Weights of a small mixture-of-experts language model, trained from scratch on English Wikipedia: 5157 steps.
Below are experts of layer 7 (counted from 0) of a mixture-of-experts language model. Rows are named router (the router's row for the expert), gate (a neuron's input weights, with its number), up (a neuron's input weights, with its number) and show model dimensions 0-159. Each number is 500 + 40 x the weight over its row's rms, rounded and kept within 0 to 999. Numbers have three digits each.
Before each expert's rows: "gets" lists some tokens that make up at least twice as much of what it gets as of all text. This comes from a sample of Wikipedia text that the model never trained on. Tokens count by the router's weight.

# expert 37
gets: "–", ", ", " ", " in ", ": ", "/"
router:469546432482508520470503426488501517479553466449504456479580447499428423529509431553466476425495511492406490528459556471538468503506540467468533497505562571463469525520528459507566451552517530491453456515580522533502552521396443506504565461579494463470591524490542461490532489500532520555509516492476527409511485490464500584535453472463544516525525472517558519533585525489506521527456488470567506546432545457451479481462428501523521543525538541487534555526481484507486513502517471
gate0:464494530534516496451492457546544447468482456464465454467435491504463526509485408571471429553492513530499459488512517503517516449551597494471521493509521559585465480529470516498577538532456480500450513546435499536528469428553578537528543477503485518496558501441546535495489519527591544512499505539535562441551511471579521479480565531509524504420533542434524484507472468497499476527490478470533496557489574532553534538441493489529496549529543539537538533526490549546516554459629476
up0:533497534428486467470490506508510528427447554546508530574537492518477508464510569402515562457504422510431526512420541557528501482499558499491566482441515475531586543519481492564447414496594464492495496516510481542534558503461513532545485447459535561515523512520492511464477466537483538523437469513505459493561480474474543556546560524451448601462513514494540496500529561529479533495488515511476545502530441456516595520553527472479520472501531509571465507437449504506437449537450463
gate1:464482478538483471511471575452496439426504466401508495511513471530470481467485448485519400544464488504531523509412468509567502512562485522464544563514512489546457510491492509383493538494464478495476473486514502533489422443489503511445464530604471511557507480487430416583464483532499542537531507562565556459510593519459549561565458450538536522471534477439513531500493510488531514534467576548530431496518524502482488474539480465531514504558521509492585501520545535521533476527450520
up1:547509485562544500534528470514429520607529457527490500547487472455575567460500519474511509460466578479480518523546564460509540488498537515447440532507486549518444482511467480515483511540481512485442436516487548508541423521513547506431441550541478469575507528549468491442516548505511466511494528484494567506344562515473468494541430460491454492527501418499472464482563531490547489431469526497494419470470460453496498443497488523556467462566468435531502514541518581524526524495535486
gate2:528405485451447524549433443556503527478525554511490474516602492557569560546496470487442461517474494489486550532482528479455508480477421505448498415444466550518482493500512469465597550467511473441420500521547550408547578506420484493478485517481475488496476531490520539474528449488446568454483497515569547494499526504483482525498508545484502470478517519504488486485522495572473587406509597498531523505473496468525589477536465490559519446471465567477547515484536542484490540485494522
up2:543392452489497508571488446529477518518464526511518520496605493565516571498394514533471454489439493459464507532501476446475546460503441509503501487435474574531468511555527567486480428480480520483448480567577538451463530568476428488486441472540439494510532533543513523514524493536513468500504515494451562476460488516469561464503490557455464516530499505493496423583504475525482534422506580538450531521523461538478565451537463503519544435507487501511529469526595459440486513518539496
gate3:488481428481515528534451558477593499406455497510510480475511422526502511459446465426432488490556516485481461526440517501549450541560474468487482535461495526409475494485480466520542431509541551462514473519513529567553526486563472534459484566534505579557466534528465490553509531536504460503510458530447458459499471413478503478541499518428461462553584481528506551484477497483457521564477557476497534521423529456540518486532470429529536515558467458545570448529498493521441532515576521
up3:522638491449461518482520591514471488531543515535473492488494488533517501489571510472586470450444487451495517486551511428497526499468476516511478521559452543479500510494506549482485469521579571532501490464545554424457532561507517510589519414501483480467510498481439529483476475501548508475517463562512521545491561491472523451428460500526488481546466476547486548594515477528546454445533524539470486502550501557528554490519512630540463499509540437520423527479465480517473518501521593
gate4:487489503495429447545438464528496528487529447432559462526461498497414516467470493452549455500521507484504476506513520534485547483519566515524529584515485513489469542477420530453546467521585564506521520516487430570500467462487509575514550487477416458487533493488527472512441450475581535491542497524480605448494454500515536498570490460487502476503573463452553483556537536478478537440504474415557489556522531515503592476530476483481507574443519523463503541482531578591513530453505491
up4:505479484476553570489583517476462437551483480541470539476513484459571493521523505544497528471456438497451549472502465484504505525512417479483500484510523431537534477516609468527449525522440456433514484474497491458472551536495477511488466514560580516517514517470471503469502546467415483530453506455514369512529523514495521538468494518512429493534427528490473458419474451512520479548492482569487578482433447489513458527458510508423482396520483502507499444471452405442466487546448488
gate5:562512495532457541516651440488468479502508490520469512449471505587470519507484497428457512508473449471480464488502466488458528475487528441467488523495512573454505436470503504479521473515579513519472539457467529523470510471380448493493541565491478462481497472480492542472556476458572539522483506577446527595485484511514517516490594534415478511553492500471501555494557532532490551471542442563564543577507477484505511455486561451566471541521443536467458533502490499512539528452555460
up5:495438527465471582484484483512457520451510516470464517542560538440549510513545446448473510487537538475575487519462515492448467461500501474478489549556542519494442497492514510462529528478482453574533500561528565554436515477445499481431541518543552454460538445511509512485510541481520535511478487504532521575509476475592555539504513522484523450471435460454402471454482507606547551509479424514540494482506424451493524452510584433432447495485508472448504553485487517478524597556447476
gate6:506513538467524591513503456601543459440574514530499439523515448530476465484521482475501525536510502432484538494526517452569517546509543491488488520516533500524507544510521507576465469461458600534490541510472473470502551533500432452527544456493452509465517495573490504449426527465438527554497508424539505498521462500424467538545446524572506419493458472517546619513525556537501495459583538515531491508490532464475452461513549543465515476536498460465513573534562427579484517481505465
up6:470470530410464415434439529415520537548472480506487557503481546434517436521538518570538513493518581450534487502497452595477578493480431527535474515526483474503475503471477513452583495519554479481456442526479506503510455488480511567477504466485558464525496461468528496523492480563552562477538442526492490525493506584534513529481520511440526513513522582525481446518513482506565519503483510423488482527516508534529555465539461557458504593510492516489476453446526494392495553563422537
gate7:509484501510538493528457474472530506480528509512512490586532503529455430533554503516570516499512546513605492574466493546477530498462544461559459473448462536495485457500485412410524555503484498424486515532527496442453531516569521493528513457503598517460484547553517518511524488497484547498507524478508482492447472570416487526480501432543534513454455429524503461499548503553604490420499546483545461485468468463511499446455500502444505489495539559565463406455511519593502551501551551
up7:543517505494533489507580507533517471506518521483529477483453436447494499472472463379477482569558399499598484516578479436573508492437470533450574432465501518439560476521524521491504463426578490503534511498417501494525488502501542547467517480475445510527443483521509462526437566546530501517495519564534499515513477468506582469540507566472515474522503452490494535485509513464492492560547511526564495500501471493539573505488491484516415543450487470481478513413488524430537393501471478
gate8:499527510490502458542438516523471462471525464532530508546484475523501500477508497534509525516429531399414488487492538543541493527501522475548522452427433480565511580468496489501492457537484426567460445523504585462589479497507497490487514504512494552536515517488570459547481521544517532425543532530486497356430445552446510527486485541498441506538530466525526412562472543488459560544495470469500494576529421523505486499500492511469548452510509573475544515480534489478474478425566551
up8:450515484493457444519456485410476477490504483501466563546517491492484537484442415487524533463510453402500503474484548519448504487536520490532502481466481496547481603499450458465531483437476540560514504573530513437457395462444503543473462583547496546492518432539545467464519535562510538484533484493432505442475447528457540533499528504505517514524525477512523400482546460552550518496496572577495505553439553493496482543472509513549488483512472502439578510500523498461483438429581539
gate9:440511535501435513448538470560424499464420439434525520456514505514441525546498448501472501556484462461461526438526503502535511568530527539453544490471509487496536550492487451463485521536535445518576532508530523485478507408484489488473463477486436517505473449435563472523417511486538449512512446510440449458542523471556484495516524543504481488505423508534560553531512542542527413467496521531500468531498515596478488432430492478519479552479561478554488502612545461499527483451588466
up9:486551437503519511511500541512591523452527476521503527461500546466567526529520469552435509506463467438458484513547533438451423501494540457492464502434565544494449534494511469564501440433497480462527542487459535515506524493499485543480507545513453479458524459455445541559508479488479522509509517466518518522462526449455484531504502460496494500596472509456493538535449517531533500536540638496461487512479509492632425553511545590516523495517420472511485463399437490533447492568528490
gate10:513508404479513419501550467469499536491485543497455536441523455539506531547490444540521448487499510478543555470534480509525464493447519486513526492470592458529565501430484541500503522488501423544492551466498492513510535496490502512536458574411440523492378474515533512490512413504596448516495470464479506440529535540493484408571517513499456571512548496492512528527543540518527576505498567462506452454458432523527453437466536544495547609508518474513437498483491479521500486560478480
up10:537501478480531465522475488498480533525447487493527480441510437474476438576469554499516476595503503508587430553560511456518478502487502564482472471492501520525511455525554597508497549481454512494492441457505459483508520507502580473538536474487578512524424511534416550515493507553512533457380547426506512492498586478409581477508532491477514471501516432564529470495545517528463463497429468562521509459475511482482471506474452440507487492425457571463494568534501481476446528535470542
gate11:490515494570519532513607497542521493438487485504516498434504462487466541527494477486509448461540494507471467437515469492505458479478509420507529555545417498545541582489467455562533488519514487423480550557544544484464523475486425519502518458515427501505490547461431458480431487542511456535395508480522498465431551467502520484453504501443550426522568514569536508513486507479590466536433479532487539441505472451402505501489485487502579469521500536464502463529524425528535415495489542
up11:525427563526445443496551518505534531458497533548530493486453493466489477466534482499511470468538448434478457535532542548526522514512535549538471508485556520565457414511463493517489488490516508470497486472477494501418489469504507494461510551479534458499499506555457497497527531456562465431524543561504430556516506473564469570566425489537459513540408431445549492542407504517501523459508538505491505550466582500548538526460432511476565510541509427604405493511499540486439576490505509
gate12:532519502435481488509570473522500475442451615503530523495490473513437493543576537496526516492595494554494459471499444527538511481460494492518482527397518506451570557493516519467455430524478515514542424522496523484487484471440505431435509503539476504446493494474561563504485530580537546520429450483437473496533538499460506501559519466552538522570498473447492595541427480432480461489531538556516459452479538476495517480472476509527494482504541585502506550458456594445481452475524521
up12:431502547569573522471513468524538459488510576499562556461490487483494484506443522502553486440565514496471508477483500560590526532527493503487512515457488513496505511408508457475550460509483516513506477525497489487493496488471534422447491528460468557500550494553568429582471478523532488550549518461462485624540474539493545516577501492468435511508474472552476501523557487433508433487496556482625485586397529450494496566469477490491465505483502506520495564486461509507475530571549526
gate13:468491502467537511477528520474496483502528494520526525517538492557498509508514500518499535414579523471475525527414494536584624494513508412501498450557501494473548529470489507414527563489538501446486466450480525564436570537506433524482546552498424518540445494484439434479467500539479448482543440505436548483541437493491524522501431451513489477526516477527543565483565356494410515522480473525471496435507506465507472448447506531511503539519483498481528485570464490473498531488463560
up13:503459566483531506390513582531455459559466466465420487519482503516449556511442486529520483497502490509426392463505495474529489474495476481519438512543535498438533471494470439501534595477526445481495471601544518500466539573523459506541551492527485501488521532492491475466498486532521615470478490475467552485494422523453538473502501459466487434485508526488502502464497536465577456499470456588487496515490499498472456433596424530500522448482502534437494473473530505498519445596460471
gate14:522518441454515502482519490424567547480478434414470522427545494536439473541535511572476538521513481471500490559465527495514538543510514483475455522462544546450540492451531533498530457464504502529520491409476524560557584463574466539520500541534483505512500505407570471514415461499427487544519484424427504502477541511512546517566622515535514522500462511535517556505477513502513437512532533531472446439512478560550511546483546512478446551515511541498489543515456415540439492474481498
up14:516505504540516497493542434538442453501561576463520536523452447441517478426531513467464510452618520424563476528415509491545439549528494498494425462523528485506532468473524534548466614514565477536474497531473480517444533483471468440534511582535507473467452500515473460518442476538431470471543497498513498483508465502453534532494515439466528547520558448547490498549632470509498490471503476518458466492476499512589472458445528523532447504504535447485456566493533537514516445490524472
gate15:470530532476507541477532564467493529479508547464478474555577478449434438480519537492487474521476493500504454554503524476467485444509573474497431531556508495526541573639471456532472490481427563592470478446483486511560547526531478522526486510591515516477482503509506539464513488494470527451560537496449529464499446505444499458482513422476526533504468450510534517534468482450508452503534487498537504538503468539483477497446487517550418432521542452548509536427480526575459429457382484
up15:542541499441530484439553565479448520535560456496486528445555524501605526462491515523517577503503554451537463550535502410468520468470445527551442475509460502463524505506497519542533498549590521526505492550502559511511493460448535549475459439509555528559488471544580532486500446461489450551518552487448506480440496600497493495438541472384476516529532534505547488578530520509586526448599504491425509518509544537492476517481572477492494455505502500495525514564501509529510495515510494
gate16:514548413471572526553529529434490534493557495458492527460528531493466473572434502512504544566577514523468510558524482523538468508527465469509539493480500489438551475454449514472470481509497526466492412452537527451568532460589494458396446446555505520534505495535453502499501530522462543433550588509530506465410498519520510519495508434474565511518499450464531478456607474498470452544531538477461467452518565534514486561525519476465518521481536538496530519443464541494491421485553444
up16:505565424488562437451526496456527463418569464431462453456539510483448501518518504496534467567512447480485516498451522469580560524513471528489563487503491516463564539482502447484456403522520477531497476457495526474484578455536447480551454533512488550469495517503502514534505549474551561444532470511441536435489433493491522550446506505523504528517412477546551572450525502436462522535598550451485428478566493467522508485557527491510521452475436481511495559489470494534517506576475445
gate17:494506447520440468459480432500560484590521549556460527464517509432464446423503562437485514538458493475464539514451492464591499552496488544484587480537528523481500507499523486412565511537453582432469482507541567536518518537436493538502487413487481476498504521433525505504493469478491495530529481463541539429501505513549571525479498465492535569498485495534554506511533487406580484478561502591471503505480555534516532470431446518491494473458467469515476478558447476439512586501495498
up17:461460493490462466491464497510487518491511466461467497462466516558565530487489484524459533439472463582495530556517385493415446516453504461494441607555563437498462564478458504550468478489487410534473555536438444501522438447522506461520572493525497557524519488591518528478559533486576510491532528489472434548501510450500479529528498551529496509475520528429453467449404483495461553538487536452538457471489567547527479549501527537541502530515494523527474495524505518500412459544545506
gate18:427537509451525560426468501537450404511484486532450519513548471486475487486611522526507459568475544526527546423532507505520558491495446498477540506520588474530495497517481468436543546527500550482496565527512480459450506441490454556542520464499505467475448547530465443467508512521546554542482531523491519407487477551446543486455426424474551496503536504468545553503525493477532501435477479543520513447482589465548507495504480528571532491494467441485541480563603494504443518554460544
up18:539454532511523467547522551456538478483456507542468448490429567542466515502416490490502580494500465499461449533470488453524474519485539527507452498465404526508551540514540561566444439478447468533525470514545573480525497566482509520418525485516497583556523483511546553498514480523543443537501514525585528515516528459516549402530552478542465429462478502485479461486482467534443518535519559441513538490511372510447466463518524504453434539496484544500480487451502471477491464505565423
gate19:507509495519535536489545504541533505532549546475482553549453507543445500546458514519500498560518485484508509419460523496476504432476459544476508479476538486436477530431514498484556507580477496458407489553590538522529509414520455485519487513608517482427508552510455433548524545533519511582560521504508416554471501509464560542567525450452490556454492532487488471520554515484485516454511541463500523500458606557497517470416481475502448476481488513505510517499512458519361508528533494
up19:420453527493504484464525535448428463441491583505442542494553499476439470536522488497493513509512490463503484494534484437483517512430463501473454572488467557528483517478395518511531448493445482498379496476605471501493611467478472425477548537556495530516511497531523447536439496551483507578501568478469409459446520481465506509491530513472529534509443489468516432544522467471496531462548513528465592560533571492450472554514494476483516487521491469465500512467456450450480479497554485
gate20:447506542445467479483519466516490493456495579506546505510481514502476511566407564514475470477499627537495509469512452469553551500540496533545490439507536467561501458523542473512570479496470557443531474545496544541461477438470596516465536472565536494486511522447436452476559486446512543539547492482460526547536502560493534415555438511521523498505556465438504513501493504437446491499528464488560530489483560509506525477416408494539451553525500481485548507545540506464433512442429470
up20:498507523444493497549554491538519488451490493516480506483467560557469458545527568501480506489452513484485466493448439442548506495551525489476502466504536503508518532401466436508493548528468534490504477514466488485480506487481546466477572473514513563481537559484456455509519533481476464490498514531483510485473432533498570397517385527507631605460538499421576534491507597434453454520507443489514501485446544496504545543465435569543459499523548501501471514478474512479466434474419533
gate21:445477446462518560502541550484560484463471474445489445515503528504574548514499389524475529480530551459503471541485572460523461535472522525506477536455512513510459489496433502502586467441517490447498518537550531512496436515505563466477484474558555550513478489456483475591522501530494547536493503474451503564441651508509490486442557506493435500519513529457491490497523567548542536487492543469504549428493563464540549515507458493545522536446550412534554518557437514552492471543521503
up21:426503446420574549516493433433534497515484526484487557505483528532526467575514463424566532469513475566522486487509511411470510516469534522482487557431523463550544450493486587441496441441515512517478511590564452523492520506477524499506521450517588466467454487508495514544495476521481520481543561450504532513554582449480489490455532562452506485565550521571461504535522579528485513481485524487584501506521518556564528457474500480544507498491580492494472482552494404519458466514530556
gate22:556529471516516464512468441567517502503521485481525557530508485542517418607509515523550560517548456445506565507477499510461507560564500496415488535451458498515559473484539527472495476501458455526495530489563557595466561562527474502513505439499461499509439492536569422475494488549556425518483498467500458486492414492486520511529463539448563501492494484488535601475497538593532533482496494466478458548481523543486541574483492524436517494500473476434466556559538435401473510485497501
up22:455512507523542526560500493534474459566474453513470522518509546502520470540456510438537546468516499426478503517524474458458458546523604576493606516482489494450484462579459535569501549509491541510419353490497476492469486453518505492506569482505537459469475521524527519539542498448529500525553564480516499535409438488540505502436470531488539499497466459480486437512498486432455495531526468576461529547475525536443504482558456524507543524509539488488432539543530519594460431508471476
gate23:541457518462465461453495486481453558525569488432498457413506435425415510544456485542514425483512536455485523506457521569509423478476496548452496493593530467436508575468566511506532505528519472446533527487499480527451552563503498435512501471530487559536507514494494523432501410552527477490525500457529471549493533547561408534514538470428528521500503522517548489509411515533523459489532480503543504513524448554508548571498457518516450505513455491561457509523546468527476601473531529
up23:458521458506482497571507550549463447531529447505531486548444533485520544468546518478435534577517496507544515511516449423595507491487510498504511411498521514454502532542433465497423524505471542505545514516499571449476516491487494500485495552480496503454508590577530493545493586501531492566468462477478558491507542499498453516518495479580442448457463471486479518513507495433504533548550491547400485511456539437439541506417554514553536513423492470471462489437462557566527518507472584
gate24:569481501538457484481472515474543465470559513473488565468616484560503498536527527503467496459500565490423506513451547557576455459495517487459522484361480448541506521514491532527553507487514544545481504583565453502484519534456512551507465526488486459490493541476544507491453496539398586558544566574473513461518519495514462523519473507548496542519501539448541593521585529497461537474483510503543469519556483503466536512454520496470521480537519486469523576580522533486427517489460451
up24:531508565526509542517557500548490476456426450405509459560407573503517496442494462504561513598512493502456430478508528504501552462487488491497557526616567530423483532464461493442418512468527498469527512439438501485515451485502480477475504480493534514503452540458432497475537530511493513471444401458546506505511497490551504477484492484529513489483505472524544431455409568494587434490584468500524497556475488549538489475592486477553498487459487467531495459516498482531502515462467478
gate25:549490545428497510550527457431497486491459541571554474490491539488450472522538492513523501481553535502463501583478517497502469549476514410516546463454433577451511462520526442425516468451502557503485455495478488488535530468514469476453447497493517431420448522490560499497405517580535479597439523516572462483512486438490488500515533563447507468552475485503436489460494455466541463482479468471524453444480483534487533557484514455491398450504492451503448569527561531473445467463474547
up25:547518426535446488544499511483534435516516507466469521463504435575512564480489495493452522486554408533497473467530431484484454431517465565418480537471492454439524500453484554532459577527485438490516472517478525518521492525474531531452433535548476525461473520546431564487551467495540567518523500501500487555537505502547501513543503445478510498424545384433501530456493524522473384487483502475564470531531494506519480544493500459572508481463445484462527556507541522482513472554453604
gate26:458541471525405457458518486507529481512459568490529529488548491487472533479545461548517515503495479446529437481445474593520490451475550486455585537531529486502474447477467460573597544501479514510480505489483570538511508520479461489447492458498505487453570471492516497566469474535459459533442585538542416480503597513500476537472471430456485498467526476425613509565541552571538501468498518452491494523420572487489534555434496553479459460515489519521479488464482547534540508510519532
up26:476554483502466450500450465447492519537455510486488573479513511551462530535564484478469563485464478477490409488520527555458487456476527476447493573537522468468564412520392493529543458539452528544421534508570559527532559543550481471449530505502535497514512512523522514518545489538490514514503574423548447545527561522436453572458508512530508528497575426507605494521562518549507542446599451462514529538508521507485525527531498520538532471532488473457541440511538477514532489502547507
gate27:529501457526498570506513457432491487525498532466527481470518505499475395549505552552476508520554521521427499496539467436437544464511598469493529506490463509448485471505521521549498520465442510516421528551513510531462520438542485490553500513450530544471555552463542495537471537483512479478464509497467498502551436454504480538482550458456532463440432549521556549556596470514486446557408449507538405509455443437543503534507460468474501468546522514547524508524458488552537571587446535
up27:522481463517502468446586487538509567492499528522519440343522514472489461527513581516440510443538538484509466501505490458464452454491561478501554450526432511500442456555461533442502499488477596445502532399506487482508527538510489514534484491459499543488514482471533514527473479448495437490408521418506444475505455506520431560491572467459527473509527510513488558530476453499469444479538465482464480482499435449549521561509459566448507441554537479516487462531473455479494487497518591
gate28:483578486526549467495450478543495508546483519392507517549432536523492400506537455518491537470462550476486497466475466425483461495523457515456464500472508513468515504518557454494519492503531497543490513522578598506475451503519483451501485481502497445493501552465523416496481568549531464462494421486514445457474493485448538531474532447524577475500504477474461566589534587475500485491409379511525524460524394524462510525490479501595495506526555436503519518504476559512512508477521457
up28:444518482464551487562474536511445582549476556464468582528492493498480467592506499487537507477424555470457498468459511521515406509552474458483495523482511417482528481511548490519495556556496551520516551474542572521557491521515492418513456478474497484520474569507538402477551497574493468435482464476540453487545520508456507524510528451507524526526505499473478550545521567512516479504449448456517501472438482523436520540483509482561549462543560478528403471491436443465552454423496426
gate29:562542501468493561437417509548539438494481500476515520398484477552489413558522507532511532437572409502561462456466530489501458444448551526433525530495539539562497547486474414524501487471467478515534520508579505467477483471578452483468516541499544501577457533495519491543427526512518488506500573489478530452539440493490487482456529531555439484474476510421476542499498521494479518535511490530508576475465511468409461451495551475552469559509506487450519505505566433460485455466454465
up29:427438469536513495471466534573528409542491501542488460580548557422444487471487496560502502562429565475447576473501484503459494536503458469488377471568438480496496539420457522529491514501443505459509493492468498559493449551516452508482532477468490522499543560524444515474564516463487484472456491526503538478429515473456470426521469557484492515545523479564525479498487509578541496502533442476487498458520428517531484514399533491538528471503477476461452454527581488508508545566540475
gate30:465503501505526504475537434495480555472476512459493489475548464482491423458545491495507480517498527409465518465436557490502488568514546521489454425420457490504496547518516472445517520482576433474564499472557529520519526469435469404486506470602476540489490485455456491493454507504401458479527457534481487502496477501475458503543540541452490548532400518516551492469516473429565489565404558567464510484446513459471482453532544460500490487491388532492448513568473536488454503492527464
up30:468509463542462575492497492434523495498499438531475504464487514511518474485525551496461451485545506488510499490505547467517416466500564466536460458464532461530523470440554480435451520514592452511505541423517482496538468566419531444415520561507518576468507446527433495521486446563522478510438480463474427483514413498469495489484520496474555588580478488509515463443524491479620437545479527447442473474505481427510466487497607525493512534498476492506516492522468499477517564484452453
gate31:503537383528545566528516547503536494485439544509538536539500471490403474491562456522541553450511560559491504479434511483586543498488526481455477469480445509492539487481457617497536472535502510465472478484401555512538484539516501554461522460482513488516522550479467505514552511560443494526401544502457492438481450472468531561490512501478523485525489387518542547489470504550450498556496511464447390482561494496566441469489451475507516509544492493523456500523509467468491439469518459
up31:500486534542429467509427515492439563497513518538477580443506620483545449533506534421580479546552441478475501477492507473472426469508473499514538468506476538490490488573489507503534476572517491452542449519489559370512473544477552548432507503466484462537510542547479524465500547484521497428495484572515506575518479544470456506523478556501536542494552484447473464520550482480512438445527556470461465549492519492465492480478460450477517489472507531454505429488520523432493527406497423
gate32:491465405503519440490440465521489525564512558549554576490521516514419446581521518429481488508414454565455507538496519490477508530412467486530525516508572534512575491528489499482483417451535451518503508530574503543552507510429475502497509452510459492542462433518481537554534486463497493430539493550475528389498513562490502484512506509455514503511471496510528487568518514465604485491517514426484516512476485547523493513470582471515557492525505487546525588447539498475521518577551452
up32:492495473452457545533517424509478529488531578489431547528501484511426478537503480469477442471489423528477553506495609473558485479443440488504471530488523539516524463442588491575450508473551512546473481490551442543555483568514538512484498432490519493514451480461439544431515503501410495498500511522462552425502594524508560440486445545514498455466532507499483497510428548497480482508554410495472527561464484496442514525482595524522482437535501572460520525463554508482491512510443488
gate33:528495415411551533530506538510553571504444513515437439517500449472379435501511473526497516536502542546500564510498488523555583529453503535457495489474512518440545527486546492492524537462464524504530447515444477524449510494500528476501551530493543549522504524464510518508498476500540497562468505485451593484450452457398539559523554468463530489516514523551530473524438558515410509580467522511476489462555516536449442498438479493557565528496490477510472549520534506552447539524451408
up33:484518436525539445532521478536443591476502478492531501452553490468491532470489491504514542526467506518403441482436406488474537502527513488508509538537509543568536488441433443545489519529509520472501532455470528477442489444469501513461559519468475414531488522495526547461487449443479525538536525604510515486499394456463525566539484456474544553379403534469522499468485465429469463483536490470466465438504498493432458488503498486543472460516474590495452468523493554533546469484490516
gate34:541508451469503509444484513448489529542487474493446517558503565497491500474449477482538454535526494563441493565569463533533430452490486492469516513486507502499537474515511447415572434520570481550554516456537545510461549548507449524514497413572586577616479417518538481512497478502458518505460508436524526464431516538483512505478510462481536486602494533436497502463475492463556474432539530514527524517470501596483530499492514502495425471541497525541459457483474467438563479520452455
up34:526471475518586487525504510398414491431517470495426499459476532522447476495537446553510498539442487517470535462548454532508428504495499522446592520499581479472555464549556549494444460489428470509552480483552520522468504498460490551533488494503487482506548465525565476487492463527462456513452491480501514508464504474509476524453491499489485514445509568467474486603423528474475424497514499492551530489552460564472483446465532449535462398489499513520525514493522483487423574441424404
gate35:517459474544547529458515512546553546484521469403420444506525510534446517545525414540513424512436552505414537498503443504450470549488501516493462548528475523479500513553571523549537460494535459529511559543533531481469487532459537456517506570460497622487533518428505477437557597515489486506506502508513466446505505512469472468550484494478499564469495494581447515446553587451468484471434483518488496496467445504476554526521483470468461528508480450481557489432536459524516529500480414
up35:479507524496443485443488515467514488419474539496599448492574564413486500506536468492527512572471438537490540443480564431482523461501481501515594495551555500529499498483530480481478513522477497528470564537467488492506478421514485462450482516466534485521555539477475497521580507508532537450518522552439476519577492494473509496448478493453428514487527428401538472510497510535538530593545542472452515508534569498511484506539555391458466502484511488519516471460477564406549474503416509
gate36:488484480542484483519474468466505572528449541517542427545502415487530437519467518509485494516519569471505417562552500461509512480492548501493430446540476473531483558596507516496502422543531540435484464497488538556495527515492531489475523510576521511464505511452532541534479503479485446503491530394454614499559478559461520544512579510501547518512527496529542494511444506451564584604471550489488464507531499506536464543406505507545547511487515473518512456526526578533523543526517421
up36:558524525531479461469552521557501445411500463548526562492478508502541508508475469417486479449481479575532497549546546486444513489446513504544486534586471498471597403446524484480492501468455435531522523591493540518542444484567461503544455450500442490494488489512494512431563450445508455439503455434495482504510441529485459505480456499487477540478476474500520523554430498405497483474501474473533492479467473510543512440500406501570427570518474525470467507516515493488586463525565501
gate37:460515538577503553515506527577526501491488533470519492522470440472489540535519527543492452518496557467491550500507542427502517529560464450398579475466516534552530487501511470500436544456613547446494586422516565494468524567436500531491517483476457494481581530447503406455534499505476526490474502511508500448588502475530530493497416465531536465531509507530506526510553487568566539556495482495521501470503504464506522547474474468520477523513586518462505386418499493505457540461469493
up37:512465444514498516584480486523459491444471478477482502510511595463455581460463478441439579492538509450479575458472485466548420511514510532538513474472489518565523419488422485591481474537481492535486446529474468475478507436465517530562485514465472475568454542497524494543476459460474448488537442463494529476423455493512508486462472456423526464454540497509517571437529479466578436485539529512430527578505517530502455527508553529566494479554448533475480574495500468452517472529566507
gate38:543531581447515531518516466501514502462494528479510532509516482482447462508491475484545451519537474453493550497446473534480455445519530485477551491526519465420456449554547493489531478517515410494506560543543556535475524448499517501543576509537463518492591472477470456500467539540507465500418466448471457426483464481455508468479513514443443512508499457470535550528520530479558477546400577530534579570472581553506514467504492417537538536529490445524502502431522471525379434472532478
up38:532488610518531479472480467555453461558524477403539556498497434476516485449516422528494518497459473543469478508524469513472476504451546447493603538534502522521434534503432463524546475499501479571521553576589502552550501368511566509492560509472450468593509487490515470494504427522453471523534531515536534482549481489546500460522475526528533489456466474436508470448537454471441587465549525499472561514490532526456477526521452491558526481548471555539481461504503519495491497465527519
gate39:500536548460505567480471536468475450520499465507430473480582517510494469533521498549516519470412454489535496493498475527494496536443445547546464482533382545531464505522525508464567485578538444484491569504507565579518496456447532478499537462549503462487499528454547475516522623569538454617523498535463543492471500561463544504490501503503487462587556543394508517490509501463492526504499483520498538480487517467558439585493524445479489534559444526490487508549511451491480531513515446
up39:545528470525506541573478467416503521570577544534489495445509501532505539527502465515489512487547469519484545453525581516558422510463526462483457478517441530487561500567488524512487456568494494509446493518424487460552510580529509441505558508485483495584522447460527502592446457493505568357555519482474514516542487456543536484563502504459479540528455492550490538555530489529489415538522493447487505473572453503552419460542544470550486551521527452467490521523479481508509523463515516
gate40:526473549527610482545559507464517520532450450523515499444544460541472460550546471541544510473536492438493508540511470470531538530588526457542530552519548521479503500409506503476536489512474551519458478526547534484546542539468517507497509509557495497540412461462533485558379478529522496520466526394489510467504467565425465475553462491483475577482510495534547486532509469493479527489525522469588478455509567472501507518558461506415559541541403548573493486453520466471471499452512502
up40:425543521422403497489484538557510485498488488486461468516472557387494524473506560511458444504455463538434507465476469520477504530508436544483522459406431522585549499531487530430445479515476469504501530505418487469505469461525527486499446484470542507434517458500523501476513499578493584493481464601474483567495563501523549486382517494492573409527484474448474503500495501454480459525506479453421514540460510529511505486479523503553470444509526506447516502536482504446508519532477432
gate41:562505442477508553606450475467511492484548536461495485502463486542469471489455469544459422483499444480462452513453509477473513434465543517383498518475562563513484467546472469484486439491470538512517493459475433506454462516516469546490529488538553483495569505543466486492575498483525512405473480472494537409458439452444523449448552521490565540569522460503543515449567518479485554551497491457515484582528454463482529500508521439462440476539558539442511459518449480465489591498501499
up41:493519510509557517482452475499566527489411493508579531512448526508493522522512492503511509509512494542549527433494503500555503486475396466555536478546513533448537459466552523446544587471522427475479489531479461419550562423481540496511453482472504525462483556503461450505464475512570498488482405581458485571544484503493534464488466478555513425528506493505417419495440589469504442495555503553494533450459416512491557467512483532514502500451466457535523494460536483429492494517427526
gate42:456516522451521529489515519509520481508531517482490516405488458491537548452526489569454518437473463427501490545522538445478536530459503538477485512456567534500608513458442459525514579537501501512476505463587487546512532509424567542469523589510520480505482496470525455540453519568526570585509531448477485454483495500442460507499380466502503532509541521514519465522524481428515506557481485508555464483550507479509441449463459508558497611520487529472478539478480516577556480470589473
up42:555459552573548453528485447519519471440459466524531511446475557489429429491477538456513452499450432553478496520446533496425460572521471462525457527447456504514510558510568494498458395459485501507550515419416479508500462513477467519485530492542468500565546502530398464463467524568514473458468571618495538494455511514530431513565527558469503538519486477471512549523457491501477423528487499506534539480451491519461559531472517484533561469525542537462502493478509486527485428485495528